Experts of a small language model.
Experts: 80 experts in each of 7 layers, 64 SwiGLU neurons an expert, a sigmoid router, a shared expert of 128 neurons.
Below are experts of layer 5 (counted from 0) of a mixture-of-experts language model. Rows are named gate (a neuron's input weights, with its number), up (a neuron's input weights, with its number), down (a neuron's output weights, with its number) and show model dimensions 0-79. Each number is 128 + 32 x the weight over its row's rms, rounded and kept within 0 to 255.
Before each expert's rows: a language model's description of what the expert responds to; "raises" lists some tokens whose logits its average output raises strongly, later layers aside. This comes from a sample of Wikipedia text that the model never trained on.

# expert 10
Clause-linking conjunctions and verbs
raises: " also", " the", " a", " set", " an"
gate0 [124 128 112 143  92 161 117 114 155  90  80 129  66 189 128 117  98 168 188 148 119 137  95 104  86  95 142 129 187 118 177 101 106 126 113 117 155 166 137 174  84 134 178 122 121  80 171 101 121 131  98 133 145 183  77 176  85 161 155  71 124 128 134 146  72 120 142 153  87 159 143 110 178 186 165 153 147  56  86 134]
up0 [160 151 103 106  82 118 112 132 110 142 105 157 171 138 159  54 102 164 122 133 112  69 134 137  94 143 159 121 172 140 125  62 130 136  99 149  52 110 138  79 123 149 166 119 168 150  95 100 150 150 111 112 114  95 163 110  77 124 135 135 143 148  80 122 123 169 145  86 154  88 101 153  62 196 110 131 122 113 162 145]
down0 [122 182 136 186 129 112 109 164 162 126  97  97 154 146 164  79 117 101 125 118 116 110 136  62 145 161 120 149 146 153 128 129 122 109 136 122 127  34 134 159  85 107 217 153 149 175 141 108 151 123 174  59 122 157 123 180 108 129 101 143 116 104 106 116 169 124  95 150  89 104 160 127 108  58 135 122  75 153 125  93]
gate1 [106 112 132 126  62 154 139 135 112 109 138 160 130 137 109 117 118 137 162 163 133 158  79 116 136 110  97  46 104 154 123 175 109 107 120  79  96 186 139 153 101  86 162 122  73 137 154 150 167 146 106 115 146 124  91  95 106 113 129 164  99 117 142 131  66 129 162 148 125 123 126 143  69 119 192 156 112  91 126 135]
up1 [ 94 128 113 144 114 166 153 103 116  62 149 111 184  88 126 123  99 125 152 162 122 126 125 159 141 122 122 104 110 147 116 143  55 125 101  32  99 110 148 189 114  95 118 153 160 143  87 104 122 181  99 125 114 193  72  75 142 123 101 169 119 117 101 112  84 135 133 120 111 114 132 107  95 119 172 135 122 113 111  95]
down1 [187 190 131 133 137 136  97 182 121 140 165 140 128 105 163 172 156  99 134 155 150 120 126 141 117 157 124 132 172 177 147 131 122  94 148  93 119 108  70 100 115 113 151 123 121 109 138 165 139 158  90 117 137  85 177 116 102 126 113 106 192 133 173 152 124 127 142 144 120 158  75  90 140  91 114 116 136 155 166 200]
gate2 [160  80 134 114  60 170 191 121  76 146  82 174 164 129 104 165  96 125 136 115 111 133 113  87 176 126 130  76 120 138 145 135 114 100 116 101 119 149 185 152 109  90 142 118 111 101 151 105  68 147  96 139  90 134  96 184 128 124 114 129 118 124 100 156 126 127  87 163  90 168 147  90 121  97 190 199 102 113 110 133]
up2 [132 140 160 102 118  87  90 158 185 134 140 118  83 111 123 163 136 154 132 183 148  92 134 125 135 148  99 166 162 111 101  85 152 147  90 151 181 103  59  54 119 158 123 103 147 132 106 104 129  76 152 134 164 155 184 139 165 157  67 134 191 108 153 143 122 108 139  69 115 115 122 125  91 169  89  56 187  90 187 103]
down2 [ 98 124 154 115 152  81  43 157  60 135 155 167 146 145 125 120 209 155 119 161 149  77 130 120 131  76 110 135 152 125  95 146 167 126 150 164  90 159  59  65 170 134 114 126 175 123 128 163 161 176 120 102 109 170 156 114 147 134 167  81 120 115 133 134 130 147 174  64 110 185 172 142 142 119 152 128 124 134 121 167]
gate3 [204 166  98 176  93 155 108 138 178 145 110 177 159  96 116  90 108 145 141 203 114 136 130 106  79 124 146 147 139 114 152 153 144 112  91 153 159 139 133 149 128  60 147 146  63 128 129 118 139 139 146 150 162 101 159 125 123 234 112  90 139  97  96 115 110 210  75 161 138 147 134 163  90 125 208  72 101 115 114 138]
up3 [ 81 122  99 137 179  94 159  78 104  92 182  92 162 154 141 117 150 136 125  84 100 101 183 167 151 162 148  65 170 123 120  46  85 142 129 102 147 120  94 107 119 187 144 129 200 102 141 148 115 159  83 139  88 151 131 140 137 127 161 170 104 110 143 118 112  28 157 110  97 125 170 129 125  92  87 119 187 136 169 124]
down3 [109 137 108 157 131  98 134  89 168 127 124 118 171 143 105 138  79 116 185 113 139 175  77 120  75 143 127 113  98 145 177 113 111 159 132 154 137 167  79 115 120  83 116  71 128 106 135 141 145 137 183 117 111 165  75 107  89 164 136 168 161 124 120 106 100  82 100 111 144 149  45 157 144  92 181 132 141 162 183 139]
gate4 [138 129 135 115 162 117 101 133 127 116 130 126 142  80 118 146  86 154 167 110 121 126 128 134 132  68 121 107 106 114 100 108 103 143 191  84 127 116 132 100  89  79 169 149 181  88  70 118 151 131 105 103 119 128 106 105  57  96  51  74 101  91 140 204 130 125 100 102 109  45 144 163 145 107 124  28  81 111  73 129]
up4 [139 104 133 161 105 176 179 151 153 141 125 145 159  68 139 134 116 161 155 100 154 160 109 135 143 139 108  68 112 120 132 187 163 115 125 140 110 167 142 163  99 134 165 146 130  98 148 139 150 190 130  68 116  80  99 164 121  89 153  75 117 122 166 156 101 163 147 164 152 130  99 125 104 100 134 154 134  97 123 124]
down4 [116 122 141 141 154 132 120  71 161 174 102 134 102 167  91 139 134 123 167 131 144 146 130 173  89  51  97 195 140 177 148 162 101 146 170 126 190  97  84  75 192 124 175 107  95 135 130 150 155 138 163 160 169 109 137 162 141 144 174  90 171 176 138 135 114 129 124  87 170 165 153  94 108 145 221 128 154 114 155 130]
gate5 [160 130  97  99 200  99 149  90 139 185 143 153 121 201  96 186 135 105 196 116  86 112 169  83  81 144 107 127 194 131 128 157 160  94 161 133 209 112 101 131 149  94 116 148 134 102 102 160 173  89 116 139 172 125  84  87 114 128 123 199 159  61 120  95 166 171 183 150 106 113  96 120 168  96 167 144 147 118 114 108]
up5 [117  97 129 140 131 165  65 168 167 134  78 111 123  71 109  87 137 127  59 118 201  78  94 165 169 114 116 102  64 117 145 131  84 150 116 140 121 122 139 177 126 164 157  85 113 145 130 125  87 138 116 135 131 193  97 148 147 158 116 112 125 145 100 156 158 102 153  83 144 161 153 134 137 211 107 120 146 151 158 150]
down5 [103 134 161  76 194  54 114 127 160  91 107 126 158 144 153 147 138 134 121 105 129  98 140 133  68  95  93 141 117 192 162 152 113  55 170 131 157 103 130 188 132 129  73  70  75 100  99 117 100  75 126 181 135 118  86  90 104 175 158 175  94 101 121 120 131 137 180 139 139 147  86 119  95 161 145 146 101 122 109 167]
gate6 [108  85 112 111  86 124 138 147 171 105 159 201 130  32 149 112 104 125 112 131 177 166 104 146 190 168 104 128 104 168 165 136 121  98 163 145 166 145 113 143 160  97 126 141 131 126 162 117 118 135 113 143 130 113  89 176 150 171  65 200  98 184  84 108 137 169 157 140 122 104 161 162 131  72  83 171 164  99 117 115]
up6 [130 115  94 146 152 151  94  96 122 129 128 107 178 190 130 108  95 109 122 155  48 124 146 169 160 131 138 131 108 109 129 156 114  99 148 119 113  79 103 106 116 148 166 115 153 122  97 177  69 120 123 108 167 167 178 113 200 127 186 161 112 132 178 110 105  99 137 138  90 121 165 139 172 121 164 167 129 102 154 144]
down6 [138 101 148 118 120 125  78 161 155 168 167 128 125 115 103  86 158 116 101 115 139 175 164 114 104 149 144 125 153 118 166 107 137 140 122 120 105 146 149 154 177 119  67 156 123 168 147 113 152  67  81 100  93  32  85 116 159 144 145 108 126 141 124 120 152 165 165 208 124 132 151 132  94 133 105 120 132 126  93 144]
gate7 [130 136  85 143 124  89 149 103 132 125 174 172  97 139 136 141  60  95 119 166 145 172 183  91 137 114  81 143 158 172 117 159 133 141 166 129 162 117 140 128 156 162  88 108  53 119 139 129 142 103 132  89 161 138  73 181 136 210 132 138 120 117 105 119 162 118 175  79 145 163 129 223 152 121 166 152 150  95 105 112]
up7 [ 93 154 151 149 103 145 122 140  91  92 147  51 133 102 175 116 180 135 162 150 110  97 124 100 155 138 121  70 130  51 152  77  84 151 140 148  56 155  93 163 100 144  95 164 147 122  99 147  94 142 149 159 100 149 150  82 124  59 137 104  67 140 111  86 140 122 128 131 114  86 102  65  74 125  91 122 105 206 125 122]
down7 [120 121 152  98 193  91 183 135 115 118 147 179  80 133 169  95 115 148 129 140 142  89 150 182 100  96 125 144 155 142 126 154 121 134 119 119 174 120 119 184 162 133  76 179 124 166 159  80  84 100 135 127 107 139 135 171 170 123 180 162 142 129 118 142 142 137  99 156 129 147  93 104 159 116 213 118 138 147 215 203]
gate8 [103  92 203 184 140  84 109 140 107 145 136  78 117 163 157 132  90 139 116 170 139 166 119 124  96 181 136 172 133 110 229 191  66 113 155 117 154 153 154 158 104 103  70 147 129 113 127 139 107 123 138 159 152 155 158  99 136 137 112  76 139 146 133 151 129 162  93 132 150 164  33 110 140 136 128  91 103  91 134 160]
up8 [130 165  87 131 111 163 117 188 135 138 129 120 177 110  96 146 131 136 156 201 136 106  76  80 107 142 141 156  84  67 184 148 136 166 124  90 151 121 153 137 145 101 123 150 160 141 123 110 198 171 123 126 169 184 155  87 114  71 158 143 146 146  75 106 165 144  91 200 116 102  91 108 150 132 151 119 109 100  89 161]
down8 [104 203  61 114 113 150 154  99 152 131 139 118 106 110 109 129 155 112 157 118 150  50  90  82 109 148  92 156 134  84 145 135 161 177 146  68 179 116 110  98 135 128 146 108 108 177 154  94 157 124 135 106 131 153 133 101 145  95 146  58 173 130 116  81 127 139 132  98 120 144  95 180  94 159 176 176 133 177 118 108]
gate9 [102 101  87 133 113 141 110 165 144 159 132 110 111 158 123 130 124 115 128 122 106 137 186 123  99 138 113 133 121  76 135 112 123  77 144 114 104 169 103  97 126 164 138 109 131 149 128 144 129 143  69  89  91 126 161  42 164 109 113 121 140 159 144 141 111 124 149 112  86 118 155 101 153 132 134 146 169  84 110 113]
up9 [119 101 146 114 119 141 127 146 161 149 143 148 186 133 113 156 138 143 139 156 114 171 178  94 110  92 146 109 154 107 196 115 134 139 128 107  84  65 105 133 128 158 125 134  72 207  98 125 118 150 100 107  83 143 170 166 120  95 140  98 158 191 167 130  76 129  80 158 148  60  81 122  34 144 128 154  93 124 125 176]
down9 [117 155 139 163 121 150 131 124 159  85  98 111 115 127 115 199 102 168 142 135 112 123 181 135 121 104 154 139 120 139 168 132  96  47  94 123 138 137 132 134 134 132  82 155  73 134 166 132 115 140  27  73  91  74 100  77 145 133 169 148 152 139 163 118 121 135 129 126 127 112 152  80 110 109 117 167 124 138  42 117]
gate10 [126 108 164 168 116 136 190  69 125 120 116 121 186  45 175  83 146 129 138 138 139 170  87 105 145 143 140  86  86 134 114 175 130 114 149 109 115 138 141 185 131 122 160 100 155 144 148  81  80 176 140 120 183 116 112 104 123 107  73 137  88 171 127 192 104 133 111 126 170 148  91 142  89 136  99 119 160 161 174 134]
up10 [ 92 176 133 102 102 119  96 184 100 174 152 122  88 107 103 160 105 120 136 104 145  90 156 154 107 158 112 194 160 114 139  95 145 124 120  82  46  89 197 146 115 151  90 148 121 114 105 144  92  82  99 187 101 113 145 157 175 125 143 118 172 102 101  78 127 148 147 144  99 106 145 110 139 115 125  81  93  62  86 131]
down10 [144  95  94 165 157 159 140 102 126 152 115 165 134 131 204 169 111  78 125 149  77 130 126  91 126 128 106 109 143  96 135 163  88 154  91 182 127 105 120 115 129 119 141 135 130 146 153 139 167 144 134 115 182 162 183  96 161  97 146 111 111 146 157  92 160  83 116 131  77 100 113 127 135 133 121 117 181  80  88 163]
gate11 [ 98  72  62 102 129 107 116 131 161 121 104 159 205 155  60 136 147 163 108 158 176 142 159  67 122 114  98 110 109 114  54  98 148 112 150 124  90  73 116 155  95 117 106 101 118  56 138 123 121 130 155 156 122 138 113 102  74 124 120 135 145 146 102 140  75 113 109 111 170 212 142 130 139 117 139  77  86  72 157  90]
up11 [ 91 112 115 187 111 160 137 100  90 138 122  87  96 151 106 153  92 159 140  75 136 169 118 120 122 152 184  64 191 137 153  78 136 179 116 134 110  97 151 101 131  86 177 138 114 146 112 104 167 145 103 133 126  73 121 112 205  88 145 120  99 114  71 135 161 153 109 156  91 104 114 159 121 159 132 100 125 113 137 142]
down11 [128  71  91  63 139 178 126 111 135 190 175  73 156 174 117 131 142 152 112  98 130 161 176  80 117 119 131 129 127 130 115 108 136 162 187 104 136 102 114  87 176 100 103 141 124 113 179 118 149 104 127 107 208 150 122 112 129 135  96  71  40 155 139 143 152 203  97 159  68 177 117 151 134 120 163  85 161 150 216  85]
gate12 [164 127 127  99  92 126 110 106 183  80 125  94 138 191 134 106 137 183 153 154  43 125 107 189  66 166 129 133 136 103 124 106 141 131 139  86  98 141 121 150 128 189 131 127 204  44 151 138 126 147 125 132 169 109 146 115 142 161 226 157  72  81  74 123 128 123  96 154 107 158 145 107 147 150 111 125 122 121  51 119]
up12 [125 122 172 113  81 143 148  71 127 139  73 165 119 120 116 128 121 184 156 168  91  98 134  95 115 159 158  94 154  99  72 148 141 140 137  74 167 140 106 138 115 153 112 180 174 117 147 106 176 149 105 147 150 120 141 109 158 179 195 138  88 119  86 175  63 140  81 136 146 144 142 115 151  88 102 116 116 143  60 127]
down12 [170 173 143 149 150 115 108 125  92 113 136 152 114 176  65 119 146  98 173  68 112 175 138 117 130  90 168 132 130 125 123  85 169 138  73 152 157 165 118 154 127 109 102 154  54 125  91 161 138 134  74 131 110 159 100 165 140 135 148 125 203 146 107 132  99 158 207 167  93  83  96 100 130  77  81 155 117 149 126 141]
gate13 [134  90  65 169 109 102 150  93 104 108 196 151 142 110 158 142 141 126 171 188  82 139 147 142 108  64 156 117 148 128  93 117  96 171 157  70 135 158 114 146 109 118 147 148 143 120 113  93 105 143 169 186 174 125 104 157 122 183 122 204 138 200 129 159  80 173 104 121 148 115 150  90 142 125 150  53 106 144  98 145]
up13 [ 99  97 119 180 114 139 130  87  85 103 124 134 153 134 122 129 147 160 156 143  56 113 118 128 219 107 150 164 122 106 137 138  90 154 175 106 152 136 106 156 111 152 157 108 120 111 142 134  72  96 104 205 211  98 177 159  91 101 142 172 130 208 130 192 102 156 145 116 156 155  79 122 124  92 152 116 151 140 124 149]
down13 [112 158 221 182  99  98 118 129 131  91 125 154 110 126 122 130 135 123  62 127  79 155  64 121 156 126 114 167 136  79 110 129 122  92  82 169  74 163 155 198 169 144 109 145 143 119 101 103 149 152  97 197 143 142  45 103  59 157 150 140  92 131  87 106 129 135 194 149 153 211 117 113 144 112 144 115 103  76  96 107]
gate14 [ 84 187 156  82  92 178 228 144 191 153 140 154 128  96  80 121 117 159  93 111 125 149 187 118 169 164  91 168 140 184  81 140 134  93 154 120 138 161 109 144  86  49 125 172  74 149 142 148  98  82  65 140  93 121 115 149 201 112  93 106 131 160 112 127 202 129 135 128 165 103  99 140 111 115  77 120 133 119 118 196]
up14 [140 113  54 158  68 144 167 187 113 153 122  98 130 101 129  97 163 102 166 165 184  49 113 155 157 144 102 125 129 118 145 191 195 162  36  96  67 194  63 124 124 138 129 116 149 164 147 101 195 128 169 168 157 132 174 140  79 139 175  88 103  86  76 151 141 149 121  98  91 141  83 130 125 155  91 135 149 149 163 155]
down14 [118 157 126  84 164  66 125 121 120 133 112  88 113 153 109 155 106  95 121 107 104 213 133  82 133  99 187 106  34 135 105 125 102  87 105  77 131  93 147 158 126 128 168 127  96 121 170 138  70 105  34 100 112 147 104 115 104 146 120 167 168 128 157 102 118 127 189 163 132 100 135  86 135 135 174 112 137 113  99 135]
gate15 [172 108 176 132  90 130 133  48 153  65 205 105 167 159  77 166 113 135 126 127 130  91 165 165  29 178 126  97 124  96 116 100 179 133 118 109 129 136 173 164 123  90 172 122 125 146 113 102 183 117  89 100 116 136 102  77 185 200 115 146 139 157 142 125 181 166 171 118 123 144 111 122 115 118 167 183 143 138  84 147]
up15 [167 137 172 111 117 141 103  73 138 125 164 116 208  85 106 106 104 138 115 152 100 109 128 162  74 129  92  80 105 105 123 128 174 141 138 113 158  80 192 137 104 102 205 102 130 146 151 101 208 124  90 169 155 147 104  56 217 154 113 126 122  95 108 124 188 136 152 162  32 122  69 127 160 137 148 164 117 109 110 139]
down15 [142 105 162 126 141 148 150 123 117 120 103 109 156  69  92  96 175 110  84 172 165 118 150  67  99 118 160  86 123 175 162 155  87  70 110 131 113  82 140  68 109 153 155 195 151 159 140 105 110 152 135 129 149 110 141 161 133 125 132 163 148 132 128 148 141 113 137 118 112  88  61 126 149 155  77  99 125 118 150 142]
gate16 [ 96  82 106 167 156 151 146  95 143 155 160 183 143 164 117 164  69 128 139 120 119  90  99 173  96 126 162 138 128 120 168 120 152  60 211 143 167  95 152 143 118 126 118 106 166 172 143  86 138 128  95  98 152  90  74 101 206 109 146 146 144 141  70 134  91 109  74 126 134 168 119 137 142  78 136 142 146 114 161 145]
up16 [171 163 103  75  93  85 166 157 136  89 141  68 141 142 150 132 194 168 129 159 122 150 147  67 155 127  91 139 145  98  86 131  87 177  80 157  80 198  98 165 154 142 128 114 116 100  94 167 126 158 169 135  93 160 179 153  71 175 161 145 114 108 199 142 169 138 186 139 144 110 133  81  89 189 112 101 119 181 126 116]
down16 [126  82 122 160 150 147 161 118 116 140 117 120 125 183  99 138 146 141 125 141  62 104  75  94 207  71 135 168 122  87  99 166 116 149 229 147 164  94 122 195 108  49 111 194 154 153 134 137 105  81 156 133 173  80 176 112 161 128 141 146 104 117 161 187 115 111  92 149 149 102 151 115  82 119 117 168  94 110 137 141]
gate17 [111 114  90 120 180 164 180  72 126 126  90 118 117 137 131  85 205 165 112 111 126 131 104 143 112  82 138  67 123  90 135 152 137 127 227 135 165 120  75 187  82 110 135 130 116 112 124  43 147  76 128 141 130 140 225  43 144 154 108 132 146 132  97 146 115 145  58 134 109 133 110  93  81  95 148  88 164 123  97 136]
up17 [132 152 128 148 123 160 114 113  92 191  88 147 106 161 118 143 187 198  99 156 122 132 142  99  91  84 142  65 116 132 146 118 106  86 122 159 146 126 144 156  83 124  31  89 104 138 129  64 156 123 166 118 118  77 128  89 132 112  38 201 159 172 126 197  99 153 100 140  94 186 148 131 112 120 142  79 120  90 136 112]
down17 [ 93 214 155 173 172 134 108 140 103 139  93 138 109 156 129 112 134 156 146  77 103 104 109 127 123 134 135 109  90 140 158 117 135 101 212 147 127 139  75 133 136 116 140 150 119 113 132  88 130  92 135 148 132 158 119 127 110 114 106 125 193 155 122 116 112 145 114 137  98 118 155  91 144 146 130 143 178 148 123 137]
gate18 [137  91  53 159 117  99 103 158 118  61 123  81 123 108 170 153 136  89 117 151  85  73 188  92 122 138 131  99 100 196 113 111  77 143  86 134 156  93 109  81  90 149  79 158 165 135 118 103 147 158 100 140 123 103 114  78 164 127 115 121 136 107 129 123 183 108 124 105 132 126 113  62  48 106 140 147 113  89 140 107]
up18 [139 141 122 111 160 140  96 110 129  67  92 156 211 156 112 142 146 155 134 131 178 117  71 108 130 139  84 155 158  78 164 121 117 152  76  95  82 168 153 108 115 144 115 158 143  57 179 137 119 140  84 160 199 127 125 127  65 105 156 125 152 140 122 114 118 144 100  82  91 117 177 152  86 126 106 170  98 140  94 139]
down18 [ 77  68 137 211  85  92 120 127 146  80 179  97 150 134  92 128 172 132  80 150 127  43 113  77  80 127  90 100 147 159  80 145  98  78  86 139 150 136 132 167 141  78  75 130 176  88 126 156 151 134 100 156 148 128 152 145 156 121 135 116 160 149 116 135 163 101  90 113 159  92 133 165 191 149 130 167  94 112 122 205]
gate19 [138 122  79 110 138 135 164 133 140 117 168  96 153 158 112 206 161 155 176  85 139 101 134 130 114 137 147  95 182  86 126 139  70 103 121  85 119  60 188 156  81 132 160 146 124 203 145 176 151 143 110 149 128  88 140 127 101 142 182 154 120  66  74 204 108 147 175 151 133 154  45  97 121 116 112 128 154 146 142  83]
up19 [203 190  87  50 107 141 144 118 150 145 127 131 168 127 126 210 171 143 179 115 128 118  98 121  98 152 164 119 132 149  80 168 117 124 176 109 179 126 133 115 104 158 155 172 143 151 153 132 171 155 108 122 156 123 114  96  76 127 155 134 113  82 118 174 134 167 132 158  90 112 102 123  98 119 155 114 132 154 198 123]
down19 [ 97  77 149 156 117 162 115 170 136 129 152 109  77  75 145 109 113 108 148 158 183 133 166 138  94 127 117 110 137 113 124 156 179 130 136 112  98 175  90 136 180 143 154 104 112 102 149 146 130 138 166 207 143 164 133 105 156  84  71 139 154 173 117 154 207 136 142  85 104 157 165 172 111 135 118 179 123  76 112 117]
gate20 [121 131  86 191  61  94 115 184 142 109 123 137 146 128 150 115 122 130 123 156 164 127 170 120 110 196 109 107 130 136 105 138 138  92 113 131 127 171 163  94  78 153 117  90 142 108 123  86 151 114 117 164 107  86 106 150 145 178  94 192 180 141 110 149 115 106 178 160 108 118 135 125 140 146 131 129 145 179 143  91]
up20 [173 162 105 118 152 108 132 123  79  78 126 135 148 109 170 141 156 127 142 147 146 152  96  97 162 128  76 184 130 106 153  92  98 124 186 124 110 130 112 132  78 116 157 173 123  62 132 135 169 182 158 107 129 136 132 160 117  76 136 105 105 157 154 124 125 192  96 118 125 167 106 133  87  69 147 141  62 105 109  61]
down20 [ 97 103 150 176 145 128  70 193 209 146 112 144 173 137 153 168 147 114 158 114 131  97 153 137 185 100 163 106 153 130  99 106 131 151 103 122 160 105 133 127 127 147 156 105 127 163 106 104 132 123 114 186 131 132  81 163 114  89 121 128 160 167  90 144 109 115 137 153 139 135 123 178 100 148 125 106 179 161 165  89]
gate21 [139 135 135 112  94 106 141 107 112 109 139 175  55  85  71 135 118 132 184 107  71 135 102 131 126 157 154 101 151 171 138 104  93 106 137 128 104 163 168 175 113  68 135 131 158 168 151 123 163 124 102 147 143 167 135 132  56 155 129 172  95  92 160 147 124 193 119 107  78 128 141 162 130 146 140 111  84 102 121 102]
up21 [ 88 170 111 180 132 158 130 121 110  84 146 153  84 190 100 102  77 147  79 109 113 133  81  89  94 111 139  98 164 162 167 179  93 118 133 108 123 128  85 171 149 179 199 131 139 155 172  87 139 108 150  88 111 115 153 110  78 116 128 173  62 124 133  72 183 158 200 103 112 171 104 155 132  86 115 121 165 111 118 139]
down21 [117 115 145 135  90  87  92 108 102 239  52 111 117  96 123 129 166 210 134 128  76 115  79  88 120  93 168 110 164 168 133 134  95 124 129 124 107 133 154 121 140 143 134 153 145 175 103 154 100 197 114 120 131 138 126 117 107 127 165 128  92 127 157 107  79 147  83 116 113  99 134 108 128  97 146  96 124 118 133 139]
gate22 [136 176  77 104 121 147  71 123 168 127 117 165 112  44 108 104  81 135 117 147 108 104 150  54  75 161 134 176 127  95  92 120 107 164 138 128 159  65 121 145  75  73 186 124  86 152 101 139 144  49 121 130 138  69 126 148 153 129 129 145 173  82 142 134 110 156 116 113 135 158 166 144 105 114 120  91 148 128 158 175]
up22 [129 142 131 147 165  71 141 154 115 113 174 136 140  75 168 148 143 132 135  79 127 108  94 191 139  85 163 109  63 105 165 159 127 111 165 124 114 155  89 103 206 143 173 106 157 122 124  81 134 160 141 125 154 141 155 187  95 110 122 154 108 164  91 131 146  78 126 130 149  74 168  88 152 139  85 150 146  83 133  56]
down22 [130 142 114 127 143 114 108 172 108  86 188  85 140 168  92  71 178 139 130 168 143 128 113 191  85 147 165 120 136 151 174 140 187 153 170 106  91 179 156  82 149  99  93 136 152 154 168  76 132 130  70 119 159 154  98  80  87 103 126 125 112 122  98  93 142 150 158 158 138 128  77 119 105 145  70 162 142 179 129  99]
gate23 [102 105  78  83 105  95  77 118 173 120 179 105 162 114  83 103  97 168 113 119  93 157 223 130 142 116 127 118 142 138 120 127 104 118 206 195 168 139 140 137 194  79 147  65 103 148 117 148  85  98 127 132 114 146 139 133 115 113 125  73 142 102 137  92 191 154 150 155 104 188  73 150 108 126 155 157 131  94 102 125]
up23 [120  97 140  47 123 149  96 126 122 162 116 158 152  91 139  17 157 143 144 146 106  95  88 131 101 111 123  40  40  53 140 184 134 161 121 150 112 105 137 176 136  69 126 207 154 164  81 123 142  97  77 125 119 143 132 113 168 140 117 121 115 138 150 168 115 167 174 144 132 163 167 153 152 111 158 172 125 133 145 114]
down23 [186 138  83  84  93 168 126 160 114 156  98 136  86 158  99 157 159 150 146 112 146 102 104 123 114 180 151  96 159 130  92 121 196 172 167 115 168 112  66 155 145 184 179  86 161 122 105 111 188 164 107 118  76 140 113  53 109 113 148  80  77 127 108 123 137 162 120 153 115  90 147 143 133 160  49 162 143  99 124 136]
gate24 [143  81  88 130 134 132  84 134 142 129 129  84 147 109 143 116  59 137 182  80 100 129 128 106 102  95 122 125 139  90 153 194 115 113 106 137 179 118 125 114 140 113  69 180 123  93 156 165 116  68  85 133 124  90 140  89 134 161 180 149 216 109 111 108 115 151 143 166 160  99 125 146 198 135 109 135 152 114 161  94]
up24 [126 158 125 118 135  88 197 100 135 125 165 107 118 100 129 121 131 154 214 125 109 127 139 107  86  86 128  84 167 153 105 117 128 101 110 154 204 145  87 133 133  93 107 114  94 142 122 150  75 142 204 155 161 105 121 121 106 148 142  58 153 128  89 121 112 152  94 145 104 178  80 136  88  75  81 120 150 107 151 111]
down24 [145  85  55  90 175  88 156 157 138  84  86  97 158 113 112 173 114 137 122 171 106 155  88  87 151 148 116 139 136 142 109  94 150 137 190 133 114 108 141 103  96  89 158  84  85 139 124 151 202 144 123 115 105 102 104 102  97 116 170  65  69  94  89 108  64 153 151 138 148 178 163 163 149 174 115  95 159 128 110  66]
gate25 [146 159 116 128  65 185  89 112 176  86 154 162 163 124 142  64  79 112 119 167  61 139 162 111  89 156 127 177 110 124 143 172 200 129 129 167 116 159 117 153 116 107 160 169 128 146 158 161 131 117 172 167 158 105 115 122 112 155 115 107 138 153 139  70 122 129 112 123 171 139 110  93 112 113 137 129  95 151 144 161]
up25 [104 124 111 106 182 110 161 109  79 109 125  41 102 128 121 138 133  72 115 106 149 132  99 121 183 174 129 113 193 147  95 105  61 148 187  82 188  78 123 164 137 146 114  69 136 142  82  91 133  87 180  78 162  94 155 131 184 151 157  94 138 107 128 145 180 135 179 144 133 129 140 130 129 126 100  97 170 147 101 110]
down25 [ 64 130 125 150 154  80 103 162 190 117 129 116  59 146 135 202 111 160 172  89 106 126 155 142  33 182 139 112 143 141 102 125 180 122 150 154 167 157 152 158 121  55 122 128 141 109 119 115 104  68 115 167  84 163 100 130 146 146 163  94  86 122 101 116 135 152  98 100 105 144  89 150  62  78 181 124 148  74 119 175]
gate26 [ 98 142  79 102 124 110 178 120 159 153 138  72 130 131 136 146 100 142  93  83 139 155  89  91  93 114 162 150  84 121 101 139  69  94 136 127 113 176 109 161 110 134 168 117 159 152 110 133 144 146 143 157 132 122 106 132  93 145 145 142 105 136  99 138 106 185  99 136 142 173  96 100  96 115 156 134 143 110  98 148]
up26 [166 154 137 158 107  97  93 145 139 127 119 143 160 106 106 123 148  96 146 115 147 104 134 115 121 160 148 104  78  76 135 139 169 193 155  93 118 151 166 159 126 143  68 102  91 198 182 146 125  88 170 126 168 104 137  84 146  98 157 131  81  58 146 146 152  95 164 121 109  82 141 170 121 148 157 145  99 110 139 131]
down26 [159 165 109 146 156 150 104 161 159 154 137 124 150  82 156 181 118 176 115  78 117  56 136 164  66 125 114 173 140 118 171 163 113 175  92 111 121  74 160  80 129 117  91 141 151  86  99  95  87 132 176 150 125  74 167 152  96 177 149 138 122 179 150 126 121 167 172 157 127 148 126 117 114 133  77 153 108 114 134 155]
gate27 [123 121 159 124 127 144 134 183 153 159 101 158  95 107 186 130  82 152  73  80 106  97 174 160 179 164  94 116 120 174 150 152 150 109 160 176 150 142 157  90 128 123 156 144 135  95 169 101 127 124 108 114 125 147  97  70 176 126 166 148 113 178 153 148 108 144 129 108 123 137 100  73 150  67 164 137 141 109 124 102]
up27 [115 123  98  87 146 170 143 158 167 117 132 138 112 167 117 114 119 155 114 123 122 110 128 203 130 157  87 106 142 170 180  91 195 141 159 155 159 169 115 113 142 162 118 137 190 102 169 158  92 141 111 104 138 151 102  72 148 148 125 125  87  71 140 120 190 109 127 165  92 121 143 133 120 109 194 147 143 139 107 111]
down27 [110 149  94  90 106 156 131 128 136 167 109 150 208 106 120 166 195 172  77 124 123  89  98 132  91  97 135  95 198 113 147 110 145  47 141  91 123 128 164 113 154 163  84 100 115 129 123 121  78  89 140 157 175 135 132 146 158 144 127 159 149 104 144  72 119 146  67  85 126 117 129 140 155 121 144  78 114  94 120 166]
gate28 [126 102 195  98 125 112 152  84 176 122  88  67 189 179 159 148 111 173 171  74 119 142  72 157 174 106 133 129  88 144 210 101 139 153 134 145 124 129 148 115  68 160  73 159  71  92 113 159  92 116 107 131 146 142  95 173 120  47 175 136 138 122 157 156 130 125 113 136  95 130 138  60 157 129 110  90 127 121 112 122]
up28 [ 91  88  58 113 147 165  89 112 114 139 152 144 103  92  99 124 163  89  70 151  84 115 163 174 127 139 108 145 145 118 108  97 133 112 113 134 133  69  96 120 142 132 177 154 151 196 114 129 139 142 128  55  90 173 147 116 173 237  97 115 171 148 105 112 166 186 138  91 154 162 136 189 142 110  88 169 140 179 150 101]
down28 [ 96 117 125 145  89 142 122 166 105 107  77 102 136 124 117 159 186 106 134 140  56 131 155 149 119 181 112 135 196 151  82 107 139 126  50  78 126 133 143  98 143 127 128  85 127  67 125 145 177 114 197 153 134 119 162 178 129 107 101 131 149 117 109 156 163 144  85 131 145 130 115  67  55 136 162  57 123 164 136 106]